From a checkpoint of a small mixture-of-experts model trained on Wikipedia: 32 experts in each of 4 layers.
Below are experts of layer 3 (counted from 0) of a mixture-of-experts language model. Rows are named router (the router's row for the expert), gate (a neuron's input weights, with its number), up (a neuron's input weights, with its number), down (a neuron's output weights, with its number) and show model dimensions 0-127. Each number is 128 + 32 x the weight over its row's rms, rounded and kept within 0 to 255. Numbers have three digits each.
After each expert's rows: a language model's description of what the expert responds to. This comes from a sample of Wikipedia text that the model never trained on.

# expert 15
router:093069128140119081160130138122203143165125099174137115132108100068131111124153169111149128134102150120133165088073220102108090126114064132149147123126140171121142151162151154178119163090159134122133134088113126174126129120085110127175149084103131120090164136109137136103029110135122187094116166088076193132090113119182164151230124098139148126134115146146149109119124104116117196083166
gate0:103111093087091126117135137144146139122073076107088161131104187068128129111089134110116115131145111167101116097082121092110103126091105082137158111217124128087152159070080142104117109133134044119136197069190211091126047120103147125094162142065125169102111138133123113152134158172145187126160138107132124150123097134173129064177146112155177138096147142134145145110127135144101183130118
up0:163178124144136176104108087110106157145137138093173120118092111201156080125092120107111042169170185136146181122123180136082086085136147114132132096127172185153149125163198164111141121143148107179076081096075153140104134117084077120097155124142104113161099087100161081126107158041167061101154144116167106121131142090120101145156085130135124148115126140120145085114141129139104092166076
down0:069169137167155173067148110123077099100123136130155191119139152151108070104173120064164119084083093115189107155106108200123139124158179163140162148149131118175099097156131097089092144141158179110148103135105137069115174073110099154129151078155165091158136206160137130118136128182138094144101134088147145073159153144098134105068122128173170109157130153144120115121152120184134072157141
gate1:118090122131128157138176117176166101144126150169153105081115126078143064152127087141159157114049104111081132112129182134118129121038095128097141154121163189120097158112102122101110128172104131117084150081138160096162162119076149133135181132136179116184133124128092112114102116130087089139144109105124195101081106111180173108139105076186118101122116182117129156059105146127166213166145
up1:133172133144145085128112143168145090179151141079091153070101118131106132144088125072170123158113140095124171186119069064160155138107109121170168140137114132186111128101174165173141208176130132165093123145111126125060069134168199112070144105111134123138207063148149105099108115114178146135061150187116149112168122133159090127134126135097095123103100125151128097164143107134149088124166
down1:105047097157145137166126135111108143165093129078161106120141124149171134164113139134158113109179185090144167062105135133164210111166124150119139128120162073152090127141134158140125086164113170127083071087165102082058165111092127121081142122144144060123117130147095121104155155131098122153117145145150091091116122070125138095131160097107162169131144148149152008111101093130106187106166
Commas, and, which, who, brackets, and blank cells or spaces in tables before numbers, often mid-list or mid-clause.

# expert 26
router:077146080126117159089152187129119135169145146116089163098147170067163139108092175144236137195138092110133123120090169130141102145174129148157130167141081138160160105103112093143144179107170116148116137108165139061153090138132146139127113134116159136126149120093163190104054112145093207124159155124124136107103044102113103126066134138114160115136115126142076166122179121168107139164176
gate0:133117091142118107105104173162150183148156069056159141190112157107187146160070101067184184151095126102072163158117126156132141152109121101113162158120128089133116042150131102168099155181109108136091133154160138109164123149156156132106149117128133143191164119101141176075091129170064100134131160157080160098089106099139128164185172145125163104129085104138100106119124061120122132134175
up0:086147107155105116107142147146118051168095102161107112155129064059147064179213137177105164134135117122114114085127156130084125112090142148209131157083156093124171100150096159183135125112133108141086123111101103119109079184106092104183124090129156177072132144094147178167107125147136108157159104112086076099106130161089138188122099105136095109113133156160108189110165150160100144102133
down0:136168128188110108141100185146124063184139131111117115093163125147116032170160096136122151174132139077141094116189165130092113131164119191131115152081098081152108118136145100162126105142117086150121194082122062134177149106122138136205132217120113086158114119090099120115147178189157080166088085132126116137093118138133149186144141112166133135154136139189116132103147132092120086128120
gate1:136114069143108108080142094152153168069077109101179144168141136121128088091164082163155175115087124105114121136190179150177100167074085137150106102170111133151132109152110139164146167104155077146106118103133128125182071154111128122140136086155094086123141119092113134123107144115114121167088162159076131148139049052103108180095120111173146150103184115162113171158146136153048101178094
up1:112136185127239089112137152126181146075180130125180148153107144163136221078130133091127122084109136074070109145073129167115127125107121131085162133113093180104155109097104150100093159139123135119154128156095167125149074142097156135131156072062114143108115122158139146153147119077176137135108130176158158114090149101184132176106167106140163064163088103145100124111153115078088149134127
down1:089113073139121109152164154092122061128153188138187087102131138188189199099121146113122127120118085146126095129098114158088126111124109122085126124112082133098158125118159151179110149165140138181193090151082209075110088131154188149115171128098122120166141136118154110117156124069163147132153137139131115121100134175180198119107157115136149097157083143181051147129133098092081138173140
Commas, and, of, by and table bars between items, plus inner syllables like ot in serotonin, Perotism.

# expert 10
router:111157094138142113182099128097087122098143126126115138130128126118118113117140106068118132127093076108112070134143128176132146166094044089123101070094121092124150113114132157165148108212104172120126156164118115152119160158129097047075082101125154085153161140097127137124184078129145136242095142162104133088136120125102124141197136166125157096106120141062175071145105100095126081103098
gate0:123125159157071109081161113170139134156104070166112145155137093156142141077093152116138045119148079163126132147093138123131119091152106108128130118159175143163108118132126167131124078158093192146064117164186125094153096063177100095098125196101127082146198102111133136124103180107062121143174159136184142145126146077134107129113099086130104078156130115123162073137084147100158081079093
up0:105141178155140105119096150108153142159134127154173088072138116182107205130144126113096135149153069185075133126170135143098154160103125130191126174071173089129088159094162197105127138106131091108146158105111165153095121113135165072087090136195116123163151060114111103176106118119134162116147128146089099080135110094120166116169179140167151113184051115126187160106111156094152133160140
down0:118153157133130125159100185125156103126088135107105149196127106154155063046169146159144084151079113079086118108123133135163114122083135105123092160144114078127138116129114089127065085197156193151183122111134082140116108161097140119081147115215141137091139068130125136105096164158115140167101166115154095166129140169167067133125148151135101118113161155142108097097198124101070106106069
gate1:107141106157218141109116117145137133133121150126103090145113119171107177081079073146125119107122103129049147124112196104142121096126084083162114160099170152163133123160158099126214140085138156085121159167149125074162161108179094108148140090098180121153167121144104137141075095058089126186143129147129103136131139129106127154123103106200120124152195110091135134039121101126137163165164
up1:112101131158131097143068120128111122071093129105080174090148111200115133128186118127165141145162114070130164139098090147121126076144104173086133102112118133139079152107136142130141172123121124170191160131124152140187106114095129159065123096124147173138169187095187142106125145120058128113128099101077152180110181194082073163075123119185148133165127135171142131177096119094131108151194
down1:158159091131151133158159129118157106102091118128128139144140124088174118045168174142138159135162093139172144209149177162146103195111117110056210095179130087129102127087107108149098120134073153081123192106119174134107130135113136110132149158124120194112177121090154126121134192154144110124097159138146098137082150109132178098137165092128102144095134136135129139137145217034129118127109
Capital letters and first pieces that begin names or words, such as S, M, D, mar-ched, G-ossage, Daniel, London.

# expert 18
router:106103142130069093168091138139109151132126158077092119110159150129162094130112160117147146105158141139097140163188153158152094074131085130050117157127134087133139120142149148144103140124116073091113123139005147082174165152101150149148121061122176135086107088089099150114054043124116094075128165068118141111141144122088113144140139137155143110116105115158105173122129150165100086073174
gate0:106159098093113066091091135129147157075152172134107138156150101146126117169093096121145187163098085136104176119115137090088125095113097105057156116166128060146160157104104148133074136164097097104096090128116147160167163161111102129069117097151201140186122163082148135121180069104137138114151171092120130076139144151069102126159161079169134174186119112174120104166127099193144127111100
up0:092174185134145127125158113129201085072148107108151163127131141124083111130109077155052146117100100107170166102166138149201173186163112078150136147140139130118076107122135093128070085113095105085112178111144130086108105132120116164124121092133154072149134151142100136094141142135132132159108181096141160153111178144168118113102074099140209159146125074100178166152158129135140079116044
down0:101165142129151139143137148118115135098077109122144168204137121140074136174154099102075101157097112128146153081163149119127165118144152121114070181125097089147103149129164216135041164178137121138154082163120087151146185126095121109117092101122100029164124109155135163146140122170125112151082128156149143088149139134169077158157114164058141129132118048119146120128085153165074152117109
gate1:124103087104124119100150089097109120139130183124157143114161171133109101103137127099157120164153092110133159123083117092093152162117136126171180117088155113165132157074138131141119083155156097180109166071096224153122141183125078089137144157119175067132199136119067163110151177151123140147085137094144214156187085083118092143166155122138104147103099067082134118158107083168158128125129
up1:162140182128223103122105159139133095144124078114112144170145098126113120119139102091111196146149108075130157167098109147154122064156206097107096120071138116116117095107114143141140142143156156105138081148091151202119156118114204145138150145104143112138072173100134119087109095132144070102188130109094129125067118105143098196141090165118192145175107115071167138118175083156107131097133
down1:137078172144095175128103192125104125141130197112104157115153109123087111061120071214153126140147155128111181170110130120160161146090152116097081092171165084138127177080054140094143123111101101096109093192117096137103126098099086165100105130132117157204096161096145094109159076144079148152172162137092149133107125100080127146122106124136129140188101186084138143135163179109132112146114
Pipes, commas, periods, colons, semicolons and dashes that separate table cells, list items and sentences in stats and infoboxes.

# expert 6
router:147167146195122163132124101107114085184162111116155137105148131158119128120083144124147118172162160155087104145137118075081066121196185109102126107125122152117114164135090123101113179123103081107077137128174190107180100119152157143125133093130160120135107155151155178083180135170091089124156162109125192113136158198140131177173125166149093165132205183168109122146143113114208128150171
gate0:113140103210125082166127082141124147115156172038130127157239113151113083093104116075175126126156084098115147097101102073135131167130174134128172145157142114121132179079090124135072154131126126105106139136107123135117132087128104095090099122132124142176133164124080123115112141143153061134098094092109173082165168150199152184144097154112166187156116134132159192155139161147130149152131
up0:166134095167146085106055167136144152114083104100225106115133142173079111166132070105128115059172111142108114137104076120125137099080148144148101149132087154125150130145107099091062061129130066125122169102126088098120124173114101190076124171107125129117177129125092155086124125156112049079116122080113143071132146141155172106110158078133091140122078132111147131132096087107090105125093
down0:073131198101124126163129144109177115087115151160118098127156139145066121157118143137165151157124101048170157121130085116094115142107128077094169163109091089170140075156167081120104124126137128159129181159119161130131140135173069075113153127139124139186143101115145136157085202133118134176124063183149084156153082121099085116084115117135139068068172089159138134090065123141116173134083
gate1:100180200132205100173121102142170167098146098100127114101144138090131106098126114127130165137136122083115178199152142080090118155134121186120140133065176162100079145136129118133095169148098176143121079170139168137085137124084129087132174061123102120185143175108091134155084133092117145132184127122168193121186180136136139123114129120209113109163175090117115097100164127153112136098115
up1:113155114111145166104175095188135116213140144078141088122107063147133101101174090111152123183138131161169125130171130101140113091080086085114101079136162155156173135117135093097111118106130106077082108114150094104140107145106115101110168130099091114120158107142106113129175093130113082160135168047074137144100130132181132171153127176128117122142189129134188146101165169060205131172169
down1:128188087094144066149133077115130169108085124141106118102116128105131174135125131180116162132115087185157131111125129150125176135151121088131174238167160121093130110095135120198147158099160200132133036118136168070077109106112127109137174095115068099075128135107138078139103130105136109129180119088192156104093146148156137143154148145135104125180114140138095148116119103141188070110128
Common function words such as was, is, that, of, he, also, which, and word-middle pieces like the un in aunts.

# expert 31
router:131126127132118102176096117144117159055117117104132161102141087134170102137112111117153143105147138135126114120172142184147120104131092123056128136090111098101066111162150130134074152126142100119092135135056179098120173173101163131151166093147138127091114129073087168127036020096133105077088161089127216107136110101099123142159135150125123078142123111174115169109145142141068097074144
gate0:118082111132113151131123108175128163178170083112154160184126112147149140155105087086133169120118117149094103162137152172090093160133120136124170126173099136079087118157155156127052118192132146152054088107119178117112134074150132070126184117143160144131200119080066167116060151182100088139101114170128180091134152175118110145113189132146109115083137139128107144107102090122074094111171
up0:134113190132138127104111112060085152094109145127083142155074130175119158165142110099111116151183154155102164120168091125126159134054150122128131103101145108149140119111199141104127089099127095175181099134118161146117075148091146076108116093158058136109178144111137133133097070098107156123114136081151097126118101102104175068170160157053105118161197136092172086112115207119096101163112
down0:131143100053087096152162140152174142156137161143130124149099124097135109118134136093137113107136139120148109074133146164163143080112052184117090137178123084126185120126138152093154117147210113122139129099170081183115090119168134161074097128082150113075079138167143188177124070140137136162096128121138130163148103111138096090102106134126133112206086140179102025191119103116140120119124
gate1:104131093172113114115120125134140087125166105100117121128076121135181089147103101121153144166174116123131095116169161126104159108131126151129141133144140055130111140099127109157069066107170094095048137088119209124158139129075137114109202144134154130198097144110085133111096144169132037108143107144078134062139159179147175173152107127156198170111178154111096156125156105079084113133131
up1:121104117101111151129104086156126088136129209121088105107091114102146056134148146127143141124121064187140064182150160117048119104116168172137089166174149136128128155192130168114116133124109109116136151118131079114142136186102087168160056088174078150114108092129188094126139146091115029134143142082122165095072117082096120131185180134134124125129115135149158119137098152125110134155090
down1:129138126148153103194093081179070162106130109137048140179206094146091164170116126169110125103128110138092080120143149135168155079101149095170096135137126108142140116112138172098184106136080091144111087157122161119130114159085165122130142148130117106160159151122089119219132119123117144111048071170125142072176098123109134149104086098113112156128127111148174102053063142092091111152121
Punctuation separators in lists and tables (pipes, commas, semicolons, colons, list hyphens) and conjunctions like and, or, that.

# expert 5
router:185127137164111063134131136121074123072119120122127145143087144137146116119145149139113115095117093133153148145122119165115143152093104097078081155113081099121135134116166200124132149241084168062146122131112132114088139051100130094092084102159076111148192147097137139104148120103152142131129154182102134099127160105157140136198145177110140094143120162108159037149111144070113084092074
gate0:139081162116122129099128111131060155098158087084135098100099118134114178061121140115155129103112103118131113180122142103095129158039044124119151074100129085177126138136116164125149111158153123171164147074123147139087061173139149133127157120132152164134194204197152062123124126190194124142159122165114130132122129073099148072141114165136120167165167170130164146132128113112080127134110
up0:134105097113134125155156127075092080122100109150119177068109191103048111083126119106112155128160135105162119159106079147155106094121157113145086103150176145114177057125125118159189154132138170131137118140163151130112144141068153097091163145136180159094112145194108105164058116097098130106190114133080117139187141157155156088156098171122129163057114058143132122150109169137130171151079
down0:122115103085149051155128108106169088107088122125124105133102121118177087134136118143170153057115151166104096105191161110142123172105089128172138144089172073152101159083124103112066083099144123098090147079130119189146063057119112153088133094187100190120122137181193131140142071095139121094118095167149125139111149078103102133153149157108109136092138111114184102101081106120172130112091
gate1:154147133145140127130116119125115098126090064070129140162080084091171169155098109097121122112079135149130160148128116186169148192124138157127084164086157116071111177128174197124162132155074113083144106169124110115179143064147141076085164148070101114116066153145132081147130145077097089126101161132169076097121093145204109140114168105169182075108139099114114136114138145143098153092105
up1:073158111082129133147121135165175113165133082121091122134121143101160075075110090092126176158151110153113092030126144122134072160086145093117151189200142154108114143144122147148179125160162166137152119095137185153145163121102132108077094145152170096121098105180139125135106180157083161119154139124096111172106089117099117139098121159068191111079090114114193105106163178112098085097158
down1:181154086112178091147110087115076123151068123121120175151092203091089120088101140110127116137165067148148146095221109125126144135068176171118121101196107118157089143145145114126134137100125180137149148092074096175114176129157167108131172082180098124087169146174167111138065110116103130100083178187164148128116137133155119172136129124118132122075133141138124057128154107105137090129121
Capital letters and first pieces that start names or words, often after a line break, such as H in Hastings, De-C-osey, D-est-ruction.